From a checkpoint of a small mixture-of-experts model trained on Wikipedia: 5246 steps.
Below are experts of layer 3 (counted from 0) of a mixture-of-experts language model. Rows are named gate (a neuron's input weights, with its number), up (a neuron's input weights, with its number) and show model dimensions 0-95. Each number is 200 + 30 x the weight over its row's rms, rounded and kept within 0 to 999.
Before each expert's rows: a language model's description of what the expert responds to. This comes from a sample of Wikipedia text that the model never trained on.

# expert 2
What it handles: First consonant or cluster piece of a word split into tokens, often after "the" or a prefix, such as f(ights), pl(antation), sp.
gate0,202,215,220,229,164,182,234,205,137,199,224,216,164,213,219,191,212,166,179,229,204,210,176,133,216,235,261,223,217,211,194,174,192,203,174,228,224,200,188,251,216,249,217,202,136,221,210,200,165,173,165,149,182,198,221,205,180,234,234,220,224,213,233,158,229,236,257,227,206,214,124,163,227,249,209,224,198,153,191,157,183,217,133,195,205,186,184,156,217,240,231,164,228,194,186,197
up0,180,204,193,227,182,234,246,203,105,181,222,188,134,203,225,200,198,159,134,226,196,212,208,193,225,223,216,197,225,204,197,185,202,214,146,221,254,172,144,248,225,221,260,213,185,220,206,186,198,179,190,156,191,191,211,190,186,240,201,202,215,272,206,166,246,189,264,206,205,229,160,201,244,266,199,235,198,190,215,128,189,195,165,194,203,220,148,175,208,214,254,154,240,225,233,223
gate1,185,196,191,229,186,166,152,172,160,206,189,198,250,220,252,145,189,210,245,255,195,178,224,168,239,263,215,139,164,191,201,183,234,192,224,218,241,184,217,161,218,244,170,199,194,200,219,215,232,260,181,166,189,213,229,186,198,202,184,259,192,174,261,148,230,224,198,212,204,162,158,196,183,220,136,210,197,232,175,178,262,203,159,204,177,206,196,189,210,189,195,232,192,188,175,197
up1,215,219,220,213,210,195,226,182,200,213,194,190,186,222,228,182,188,240,194,208,180,238,221,223,234,140,215,149,210,200,192,259,254,219,238,235,166,167,212,182,193,192,248,190,166,164,161,172,201,217,181,169,230,193,197,198,151,190,103,187,227,242,229,226,138,162,215,219,196,177,230,193,182,197,223,142,211,269,205,160,198,181,205,205,223,224,188,170,246,186,220,195,175,200,206,193
gate2,195,155,139,187,187,175,203,212,161,140,196,219,215,174,250,201,217,163,123,210,280,195,158,196,228,214,162,239,172,208,201,219,198,188,210,258,228,159,194,194,211,232,221,197,192,248,273,215,188,224,187,201,217,214,210,203,189,207,252,191,170,196,219,170,203,155,233,235,218,218,175,270,214,189,162,220,196,271,173,215,222,155,230,179,196,245,170,200,212,239,205,139,193,206,182,194
up2,204,195,245,178,175,160,205,205,199,220,182,164,183,232,209,187,147,210,172,224,193,149,198,196,209,252,125,246,263,193,240,216,179,152,238,191,194,221,206,233,193,182,217,235,190,149,193,196,215,200,178,186,195,159,181,230,155,231,200,230,165,250,183,177,193,228,204,212,203,123,201,154,187,221,260,214,248,164,249,199,179,186,237,224,235,173,191,230,216,206,160,204,205,215,198,234
gate3,180,210,175,255,152,224,104,206,174,204,205,177,228,215,249,141,180,164,164,212,230,193,113,161,195,225,190,236,240,194,220,222,175,231,226,192,227,166,187,224,173,169,192,221,164,228,167,209,188,194,224,218,228,170,214,232,200,203,177,173,185,254,227,190,223,173,195,202,255,214,206,219,213,237,203,186,220,219,191,182,245,275,208,188,166,254,156,144,215,231,231,193,292,209,196,200
up3,202,201,186,219,179,215,139,215,217,166,187,158,242,244,208,202,124,160,203,186,219,181,172,179,216,179,201,253,240,154,207,229,155,228,210,182,187,191,187,218,153,188,241,262,212,205,148,203,201,219,213,245,245,196,190,267,180,182,178,160,193,233,199,187,193,169,189,214,193,226,195,189,245,209,213,145,217,246,203,176,226,236,197,193,199,229,190,146,244,211,184,220,267,202,162,158
gate4,118,231,223,215,152,191,157,212,192,166,195,183,182,285,209,212,223,152,192,227,198,254,178,206,245,151,167,245,219,204,194,226,176,140,180,152,228,187,188,199,175,239,190,233,209,170,185,220,203,178,224,170,176,251,159,198,216,174,250,220,206,193,277,214,231,204,179,190,214,157,176,178,228,175,232,186,217,214,188,167,179,197,241,201,188,219,176,139,233,163,180,204,192,251,167,266
up4,208,164,200,216,216,172,237,220,175,200,188,173,264,158,177,215,194,269,207,219,202,150,137,183,189,224,215,180,219,210,194,182,232,220,219,172,228,216,188,212,238,258,166,210,210,231,180,194,190,250,167,219,203,225,229,227,220,223,166,238,196,175,173,168,158,246,175,234,171,191,210,160,162,169,168,215,180,157,218,228,213,174,134,188,192,174,215,262,167,229,233,207,172,191,177,183

# expert 19
What it handles: Vowel-ending pieces in non-English names and taxa (ati, ota, istan, ić, idae, inus, awa), often in tables and lists.
gate0,210,200,146,161,191,211,182,209,185,168,244,200,250,199,189,244,184,193,213,190,209,156,173,177,175,237,207,187,202,208,232,229,193,190,225,161,243,173,231,203,245,220,188,226,182,224,216,215,204,211,177,156,207,193,209,194,173,182,163,183,197,192,206,195,185,204,223,211,197,165,247,251,210,211,159,150,200,200,242,189,203,194,222,192,181,261,207,233,226,180,210,186,253,273,222,219
up0,196,171,198,239,234,238,149,186,175,173,168,187,213,177,193,187,212,198,169,188,227,138,224,206,188,260,233,253,212,177,247,236,224,177,162,203,241,194,180,215,297,197,186,248,225,182,177,184,163,242,229,173,204,217,165,180,126,185,231,211,123,257,209,196,177,216,185,166,199,177,247,255,211,245,242,170,151,182,230,201,170,214,193,196,243,191,239,172,167,227,206,240,245,191,208,222
gate1,200,209,192,175,192,166,188,205,174,229,210,170,178,194,187,150,212,178,182,186,178,249,178,116,179,223,184,209,198,226,223,153,259,180,199,158,242,210,174,202,244,192,226,218,140,204,255,212,236,203,200,154,180,220,199,268,195,214,204,148,227,196,207,207,250,197,166,205,244,240,163,133,192,164,190,161,213,177,126,165,218,207,236,196,189,132,148,188,145,255,247,229,208,206,234,192
up1,201,189,185,231,197,253,176,175,147,253,176,174,145,207,192,203,197,161,206,168,195,171,236,193,233,176,201,241,230,181,191,167,187,197,192,212,168,198,237,179,177,196,159,249,176,171,206,129,189,243,176,175,186,251,224,213,191,184,234,251,233,217,180,152,188,267,202,202,163,193,179,208,221,200,123,239,221,216,233,193,210,174,174,231,272,261,210,156,253,196,169,191,221,197,227,240
gate2,139,196,180,190,191,222,161,222,176,233,187,202,199,188,198,204,192,265,178,222,206,154,213,182,166,179,191,199,202,209,207,173,232,193,238,158,173,184,190,255,238,240,185,218,223,201,163,199,221,216,150,121,147,181,188,214,161,198,235,192,141,148,204,139,195,164,186,198,167,141,217,269,143,201,233,176,193,249,112,197,209,225,173,238,153,150,162,179,234,166,205,151,197,200,187,229
up2,96,110,162,164,256,183,211,198,168,201,175,212,163,211,196,158,255,187,195,235,215,206,193,174,184,138,208,182,205,198,171,200,231,175,210,189,190,225,234,199,207,236,241,250,166,240,182,207,196,153,167,202,200,227,196,193,231,229,227,189,233,199,187,158,217,212,165,189,288,187,207,213,180,186,179,231,211,232,170,185,213,210,193,228,216,189,247,191,231,180,245,209,227,183,189,186
gate3,214,167,250,194,217,201,206,196,156,240,167,180,233,182,212,134,236,173,161,190,180,222,162,183,175,124,234,191,207,210,212,169,218,146,212,193,204,237,217,177,264,234,222,205,198,239,210,165,250,230,185,117,217,235,211,253,165,220,154,249,163,151,230,245,228,184,177,190,200,199,192,238,181,168,207,237,242,219,124,178,219,201,236,188,223,183,189,150,165,190,229,232,227,184,170,188
up3,232,183,197,201,223,208,207,208,173,167,216,181,220,211,193,227,263,299,195,218,176,196,233,169,194,209,200,206,209,206,242,200,251,196,161,205,185,217,211,178,159,221,185,192,187,205,185,183,151,198,201,255,234,220,176,132,149,142,238,160,205,159,192,174,204,174,260,222,200,178,256,165,198,187,169,200,170,171,179,182,239,155,170,180,211,275,197,172,219,193,175,207,210,172,274,190
gate4,196,164,260,250,169,183,196,202,195,236,203,254,184,184,194,224,244,165,203,198,150,255,178,229,183,176,278,220,173,218,202,192,221,199,150,195,166,227,219,237,217,143,247,189,259,167,150,193,209,205,245,193,225,164,257,209,189,228,208,169,211,217,216,168,215,212,163,246,191,140,167,206,231,145,198,212,264,192,212,187,217,196,184,227,246,180,199,145,198,214,217,208,186,226,234,158
up4,187,202,201,200,250,232,197,173,217,218,155,171,235,225,210,195,195,204,206,286,231,171,144,176,247,199,195,209,204,198,202,228,138,177,216,230,199,231,200,201,189,185,185,247,167,245,207,208,178,250,218,172,194,225,192,203,189,210,226,233,199,168,227,221,218,203,176,163,204,236,183,210,235,192,199,197,145,198,220,165,207,195,245,209,184,164,229,233,226,248,153,213,165,210,215,223

# expert 18
What it handles: Articles and determiners (the, a, The, his, its) and number or ordinal words like third, sixth, two, younger.
gate0,217,198,188,180,183,215,230,224,210,188,244,202,225,175,252,180,208,197,186,196,195,220,192,224,217,206,215,206,247,176,189,246,253,203,185,213,204,183,209,239,195,194,166,246,196,163,172,225,159,145,171,185,172,184,212,189,177,141,167,224,213,262,199,196,147,221,224,254,157,156,211,188,180,168,267,199,185,240,157,199,202,231,216,199,185,178,183,159,214,195,214,143,169,213,221,183
up0,227,194,209,170,175,271,230,186,190,225,260,211,182,223,206,187,225,245,173,149,238,212,182,202,198,199,175,189,144,129,208,216,236,211,239,200,147,118,185,195,195,202,204,160,187,155,272,193,169,219,151,226,211,201,200,256,242,183,191,242,201,236,182,221,176,223,199,227,189,200,218,196,155,158,247,152,255,251,221,216,266,259,175,193,199,252,198,165,209,203,162,153,224,188,186,172
gate1,222,241,217,170,184,179,238,200,219,219,229,221,216,229,222,209,210,226,177,161,212,191,185,208,185,199,194,239,222,226,187,247,209,183,197,193,192,155,218,158,165,149,247,204,240,144,229,208,132,234,166,196,218,148,177,156,154,179,216,183,166,248,240,183,229,157,273,157,185,184,187,176,214,180,203,161,200,178,217,215,213,238,202,217,176,166,203,223,235,177,198,196,246,212,235,222
up1,209,196,202,169,215,197,248,220,201,226,216,219,170,235,210,218,193,250,213,212,201,238,191,195,248,166,198,268,195,232,177,263,155,177,228,243,211,231,210,160,162,204,154,235,181,197,182,246,127,267,182,227,211,200,237,130,191,266,189,239,173,184,231,190,234,200,237,267,250,177,192,245,159,207,210,149,189,208,256,179,184,225,267,221,171,153,202,191,234,237,148,150,204,195,222,238
gate2,192,193,235,222,170,176,179,247,200,214,217,207,177,210,207,245,205,197,220,232,233,255,198,166,228,244,178,200,158,202,187,175,188,155,210,186,186,131,190,139,179,162,195,174,211,207,239,182,222,189,218,203,211,195,214,182,168,189,258,248,175,203,215,176,197,196,161,175,264,179,166,208,156,234,198,198,273,136,217,191,227,183,226,224,197,159,175,191,227,184,185,215,258,205,205,212
up2,219,196,128,178,157,211,222,182,233,207,217,217,142,205,198,126,187,213,184,142,149,193,212,197,241,124,177,189,176,217,195,233,210,196,173,175,205,227,212,253,234,207,174,219,205,185,170,185,157,208,218,193,168,141,211,211,216,178,224,179,198,193,223,291,185,177,240,194,200,191,203,199,210,191,172,180,207,211,146,193,207,201,224,170,206,197,218,195,183,214,249,193,195,257,208,220
gate3,213,159,270,222,138,198,238,216,207,213,218,191,171,207,202,234,210,221,213,184,235,187,203,146,193,168,216,205,233,231,182,211,240,171,171,196,199,165,143,226,195,197,271,172,218,174,201,195,150,232,179,176,160,166,199,183,202,155,165,235,144,218,261,181,236,237,224,164,183,194,150,200,204,133,222,165,210,185,197,234,158,197,197,256,219,168,212,189,191,203,221,155,186,216,203,262
up3,213,147,201,218,169,206,227,221,223,190,221,198,187,240,207,230,185,209,188,197,239,187,189,178,182,156,189,202,214,231,139,196,235,189,169,220,190,174,171,229,210,176,246,182,180,146,161,218,179,194,200,192,201,234,183,205,188,174,162,225,158,199,245,193,202,245,223,176,149,183,166,228,219,194,235,191,177,162,172,234,182,195,161,261,198,206,225,173,213,206,209,185,236,227,166,181
gate4,196,243,202,230,205,165,229,210,208,186,201,215,271,260,195,195,198,147,120,164,210,197,222,154,254,179,157,185,231,215,216,218,198,222,309,177,215,237,196,187,208,223,203,201,189,193,204,208,198,200,183,192,134,236,188,153,214,203,201,186,183,235,261,207,270,228,202,172,198,140,195,228,271,214,184,178,200,275,169,208,214,197,222,201,197,217,187,188,195,184,196,185,211,200,201,189
up4,237,157,230,180,185,214,190,174,171,236,223,219,162,146,189,200,202,237,240,197,226,205,169,237,198,210,261,217,166,176,223,250,228,221,123,273,197,173,216,205,215,200,226,190,217,196,200,209,185,191,205,198,223,148,186,252,167,167,195,232,201,172,159,134,195,170,214,195,215,222,219,204,209,242,254,202,202,178,225,214,174,169,214,210,187,190,193,221,212,180,191,199,203,208,198,186

# expert 1
What it handles: Line breaks, table pipes and == section heading markers, plus "th" in earth and "aint" in maintained, such as earthwork.
gate0,183,203,218,210,145,198,227,201,207,221,236,195,209,207,215,193,252,247,180,227,167,251,194,197,204,209,204,198,175,284,179,215,148,191,188,193,186,167,176,226,247,205,180,197,229,210,216,217,268,199,159,167,180,224,198,256,237,179,214,190,253,215,181,179,214,196,197,204,222,213,218,272,124,175,167,217,179,181,218,201,209,177,144,290,176,165,217,204,222,168,156,135,177,221,199,220
up0,175,253,250,223,152,210,242,213,185,224,255,205,186,190,198,192,188,249,175,223,182,245,219,179,178,231,179,188,198,287,181,198,176,195,165,158,209,179,174,229,267,230,167,175,197,225,209,206,244,183,155,181,162,212,189,230,255,216,224,187,228,204,207,207,189,163,203,223,196,204,222,221,168,201,167,231,187,157,198,198,198,172,179,232,163,190,207,236,167,202,171,111,167,236,195,243
gate1,218,231,212,241,162,208,230,207,188,149,239,206,253,190,234,220,200,191,171,159,186,210,153,232,189,203,229,169,169,206,180,202,217,235,236,187,263,253,203,233,258,215,179,234,178,192,211,217,275,172,177,167,227,166,267,192,141,185,188,188,213,230,179,149,208,203,160,174,235,212,218,204,215,232,193,201,217,234,193,163,204,174,169,225,186,172,147,188,183,193,147,182,169,185,217,177
up1,198,192,226,135,192,191,203,223,209,238,220,205,175,210,166,165,219,211,216,264,196,206,220,176,191,153,243,191,241,182,144,206,188,172,175,206,150,137,221,185,163,216,200,184,189,195,180,212,158,223,199,221,192,195,170,187,209,172,193,180,215,172,195,223,202,240,228,206,138,233,187,213,176,232,151,199,165,192,169,189,175,234,248,161,183,194,201,192,254,181,276,259,214,244,197,193
gate2,174,198,202,177,182,260,197,202,190,238,204,216,209,235,222,217,190,206,181,202,199,190,168,237,133,187,234,183,152,222,233,201,172,218,189,225,197,193,171,226,210,225,194,210,212,221,212,221,217,163,216,212,154,212,226,210,128,179,205,165,201,233,220,208,211,250,199,229,213,194,214,206,154,175,190,205,169,173,209,179,180,153,202,215,224,199,193,176,187,190,233,250,173,214,224,181
up2,163,198,276,147,207,184,196,207,205,182,191,214,177,209,187,174,183,215,181,146,177,235,216,248,162,163,206,232,174,260,167,180,161,195,202,219,160,236,193,208,206,232,260,225,220,202,187,194,232,181,242,222,168,218,212,234,167,190,191,193,162,179,205,201,225,254,189,195,194,168,230,182,138,202,220,206,230,187,201,204,247,175,185,226,256,242,151,210,204,140,198,204,228,236,180,184
gate3,182,196,217,188,224,219,231,208,284,178,184,207,209,177,215,199,218,261,190,184,206,214,193,171,216,212,171,188,217,200,116,180,226,189,207,234,179,168,223,172,172,147,194,251,208,194,180,245,187,183,260,206,240,179,253,216,177,194,174,188,153,192,158,193,168,156,253,241,125,197,206,228,227,203,186,217,192,180,149,247,186,218,156,224,152,212,225,191,201,146,207,233,294,201,193,224
up3,237,217,196,226,204,186,224,169,155,219,206,194,175,250,214,183,198,200,251,205,261,223,226,192,250,214,183,215,180,179,202,193,213,181,189,173,202,188,176,234,175,155,211,159,181,201,199,208,142,208,127,216,228,160,221,187,133,262,249,174,237,134,215,221,184,233,176,208,209,232,173,212,225,199,165,159,222,247,210,199,241,139,195,206,167,226,216,204,239,198,163,192,220,192,240,232
gate4,171,231,187,199,234,204,217,241,178,176,219,249,194,187,168,217,195,222,189,217,195,187,194,238,231,241,123,199,159,208,205,192,188,100,147,214,274,205,193,221,182,198,202,193,159,215,172,194,200,202,238,177,221,229,164,180,173,182,244,211,230,228,227,178,232,232,198,211,198,180,189,176,207,259,259,177,203,210,278,175,222,195,217,192,191,127,158,184,184,238,197,192,213,238,177,222
up4,191,240,237,188,263,171,200,173,165,190,195,200,198,253,214,230,164,191,228,222,212,136,235,214,207,199,178,207,224,180,162,192,147,173,203,185,252,147,210,248,237,225,199,175,227,136,182,198,213,177,240,178,249,182,182,214,222,212,166,161,201,187,194,227,196,264,232,216,225,239,191,220,192,201,282,209,118,180,230,205,237,174,215,199,187,129,127,182,172,242,214,202,227,225,234,221

# expert 12
What it handles: Middle pieces of uncommon words and foreign names or surnames after an initial letter, such as h-aw-ks, T-uc-son, T-war-óg, j-ung-le.
gate0,176,152,205,180,181,151,159,206,184,204,199,245,205,194,211,175,202,178,235,190,171,242,173,195,201,164,234,186,209,177,187,217,182,212,176,214,218,194,172,201,258,189,205,231,222,201,223,224,147,211,196,192,180,206,191,182,151,150,201,215,152,240,218,178,215,294,190,194,210,191,199,215,250,159,206,201,153,202,192,257,149,144,236,189,216,241,227,160,202,221,189,214,244,205,164,208
up0,232,242,192,237,234,194,183,209,196,175,187,169,204,184,230,190,180,210,212,155,228,220,252,184,208,245,123,178,187,272,169,228,170,248,173,268,167,272,179,211,166,178,189,188,197,180,150,204,243,195,250,203,255,195,179,173,189,215,201,101,192,162,199,246,170,168,169,151,161,192,217,180,169,197,195,160,182,233,184,199,199,206,175,237,166,182,208,190,212,164,219,190,182,261,230,197
gate1,185,243,220,189,141,154,177,198,171,191,230,204,195,186,183,163,236,213,172,211,259,232,198,211,220,193,227,166,224,229,209,208,193,196,228,220,147,255,219,294,202,237,258,196,194,244,239,197,230,207,188,171,115,234,231,225,179,166,190,210,190,130,150,199,216,175,178,177,215,202,169,166,197,221,193,208,149,110,189,213,182,183,200,218,224,170,229,226,156,232,175,202,248,165,212,170
up1,200,208,234,210,171,192,187,147,152,229,220,168,225,175,193,152,248,208,168,188,245,222,195,263,124,213,342,170,203,193,213,215,206,226,244,235,171,236,262,184,219,153,168,206,160,227,209,205,190,154,209,212,232,184,215,204,221,195,194,206,214,124,194,184,238,188,218,171,208,212,262,192,218,169,245,228,185,183,202,196,218,220,208,221,198,265,201,222,160,195,191,230,224,210,229,199
gate2,236,193,267,188,174,187,158,226,200,190,226,251,200,243,169,207,207,186,196,240,192,233,204,174,157,181,192,207,211,210,211,249,204,183,163,200,222,206,207,211,208,233,167,202,218,186,165,232,162,143,200,199,178,166,203,207,221,200,191,167,224,149,217,202,218,196,236,178,226,161,166,126,178,190,228,203,240,203,178,179,193,237,218,232,225,202,244,176,223,127,230,232,152,185,196,189
up2,172,235,201,147,218,203,237,227,208,251,177,160,221,186,190,220,160,233,221,202,191,155,164,193,262,182,199,201,183,246,189,183,188,190,230,183,170,212,221,135,175,233,227,211,213,219,240,177,254,251,203,264,227,253,220,196,181,202,239,205,161,219,207,204,195,240,186,199,186,208,202,231,170,194,155,187,145,173,233,236,217,161,189,200,175,157,175,223,156,263,123,202,195,237,225,187
gate3,199,182,235,224,269,261,262,219,219,206,227,202,264,208,203,209,225,237,176,261,185,229,167,192,284,181,208,194,213,174,194,176,203,220,195,215,207,184,184,144,205,202,179,220,219,193,254,182,232,154,182,168,165,204,222,155,179,161,227,230,210,160,221,170,215,260,242,174,201,183,194,194,188,150,143,212,173,164,194,135,239,230,231,208,168,230,224,236,191,221,169,270,179,242,197,240
up3,220,190,217,170,189,169,173,185,200,220,157,174,156,220,206,238,215,162,189,225,254,163,221,233,193,186,189,308,204,241,226,149,181,160,165,179,209,186,163,194,152,232,224,223,203,249,218,206,195,179,224,208,211,225,144,225,209,206,228,230,210,195,182,210,169,242,185,222,207,255,152,151,206,201,204,219,162,184,216,191,193,203,259,216,263,221,233,212,222,214,150,189,250,207,234,172
gate4,197,142,231,226,159,235,218,212,260,194,182,246,193,195,223,221,257,191,224,190,177,231,179,217,183,214,180,197,190,260,172,203,206,166,164,184,227,204,191,192,197,240,205,250,191,190,255,225,193,141,142,182,178,195,208,162,238,178,278,217,230,220,147,198,175,198,264,216,198,188,187,218,176,186,264,208,256,209,194,224,225,217,166,169,169,200,237,164,264,223,203,219,211,239,174,131
up4,185,257,199,202,255,163,200,146,132,221,226,175,242,176,220,181,153,195,189,229,213,187,235,176,212,156,268,192,196,157,211,212,189,232,247,200,184,154,229,215,187,192,161,169,179,222,120,183,212,230,252,158,211,207,229,232,158,195,154,147,188,170,266,194,224,211,157,178,188,232,194,140,195,191,155,193,128,164,167,193,205,187,188,196,214,222,214,255,182,207,192,137,201,154,218,270

# expert 16
What it handles: Dashes and pipes opening lines in infobox lists and tables, opening quotes and brackets, heading marks, and prefixes like un, under, inter.
gate0,173,234,217,210,223,176,230,168,156,209,218,165,199,181,220,240,212,255,198,264,160,206,198,242,181,197,228,154,239,187,207,247,217,209,167,210,227,226,146,173,281,206,171,176,171,210,221,219,192,239,194,178,190,213,225,178,195,135,174,241,203,210,297,156,215,238,176,204,189,176,223,245,205,202,171,199,180,194,244,180,209,193,187,246,226,192,219,182,232,224,203,220,160,214,235,226
up0,183,160,227,204,204,229,216,219,234,150,206,181,194,176,212,213,213,234,230,205,229,187,184,232,183,212,160,199,224,176,179,209,186,229,164,156,220,168,250,247,202,238,210,183,192,167,160,216,172,181,254,180,245,202,203,219,221,208,225,134,254,191,199,230,175,219,210,199,177,159,211,211,255,237,223,225,213,203,201,141,207,192,200,221,187,206,218,225,272,215,189,216,242,183,254,198
gate1,177,183,210,177,161,175,198,247,159,204,239,239,156,190,236,260,202,191,161,152,208,198,164,149,226,176,195,183,194,192,214,197,271,208,126,243,236,215,204,179,227,218,220,183,168,207,190,223,189,238,199,188,156,179,231,175,207,171,179,235,202,210,282,179,209,192,193,213,248,208,188,193,204,222,238,204,209,209,248,158,171,230,214,242,129,197,172,233,186,220,179,165,160,219,248,236
up1,189,186,218,193,175,219,191,176,191,196,202,205,183,225,190,152,193,188,213,212,162,232,171,228,180,149,219,203,207,221,207,181,131,251,252,190,186,181,194,206,171,178,195,190,213,201,191,212,198,162,162,238,187,162,169,234,218,225,180,194,208,186,152,233,204,227,237,163,229,172,223,268,231,205,191,202,221,266,206,277,175,177,264,172,211,244,223,230,196,206,214,222,223,187,165,206
gate2,160,234,192,210,151,191,215,234,144,213,200,164,194,163,209,209,222,159,114,220,261,192,179,206,182,170,170,201,195,222,177,195,210,268,158,209,182,201,165,258,192,262,209,237,192,209,218,215,149,184,140,184,161,151,215,139,182,167,255,264,202,247,219,126,234,189,214,216,210,244,169,145,217,223,170,214,222,220,166,215,204,204,206,182,203,219,221,197,217,248,173,231,189,296,183,199
up2,225,113,249,201,212,204,160,175,235,193,198,214,220,162,229,168,174,219,238,190,189,203,229,186,197,210,262,226,244,176,228,259,179,175,235,157,188,214,250,149,191,139,192,226,181,187,168,177,257,200,225,194,216,257,202,249,230,196,146,209,187,160,213,220,183,194,218,175,188,187,235,241,151,174,210,172,147,197,223,176,203,186,142,180,200,206,168,177,218,163,235,176,215,155,200,221
gate3,200,186,205,219,202,192,242,170,174,238,244,209,164,209,211,136,211,202,130,245,163,225,190,165,193,182,212,190,203,243,184,173,201,188,198,210,193,220,177,180,216,149,183,201,126,193,219,216,217,209,161,179,222,190,204,172,219,214,252,258,161,162,157,140,214,186,188,207,196,270,207,149,217,144,158,169,198,187,210,165,164,225,154,190,202,161,197,163,216,205,238,210,237,123,224,166
up3,194,238,156,235,181,244,173,190,175,168,199,190,195,188,212,206,201,173,231,178,220,222,219,280,194,189,188,201,221,142,178,177,205,225,182,177,209,214,175,199,225,215,200,184,207,257,157,194,154,251,212,209,181,178,184,196,166,198,177,168,231,143,271,201,162,223,234,229,238,234,244,237,264,263,209,202,209,235,235,220,208,190,163,194,181,174,177,208,229,222,202,233,162,190,202,207
gate4,178,232,197,182,219,183,187,235,204,227,204,214,194,213,231,139,200,158,171,204,242,272,220,235,189,167,185,217,222,188,200,173,230,178,189,200,225,174,231,221,247,253,186,225,230,276,249,213,234,188,204,143,178,199,210,213,196,169,201,267,161,169,184,241,220,204,217,214,265,234,198,210,183,218,184,232,265,229,221,177,235,199,228,152,157,207,233,181,186,189,161,222,210,214,216,229
up4,261,173,199,203,164,209,240,205,189,180,214,201,239,184,179,208,233,233,164,234,176,122,158,188,205,237,193,181,175,186,215,214,184,242,210,195,170,200,204,213,179,154,195,217,157,126,180,223,201,177,217,238,228,136,132,220,247,200,205,167,246,232,192,172,224,213,189,173,149,217,209,231,222,188,180,162,192,229,171,258,174,204,186,229,243,189,150,164,195,250,262,215,198,169,207,152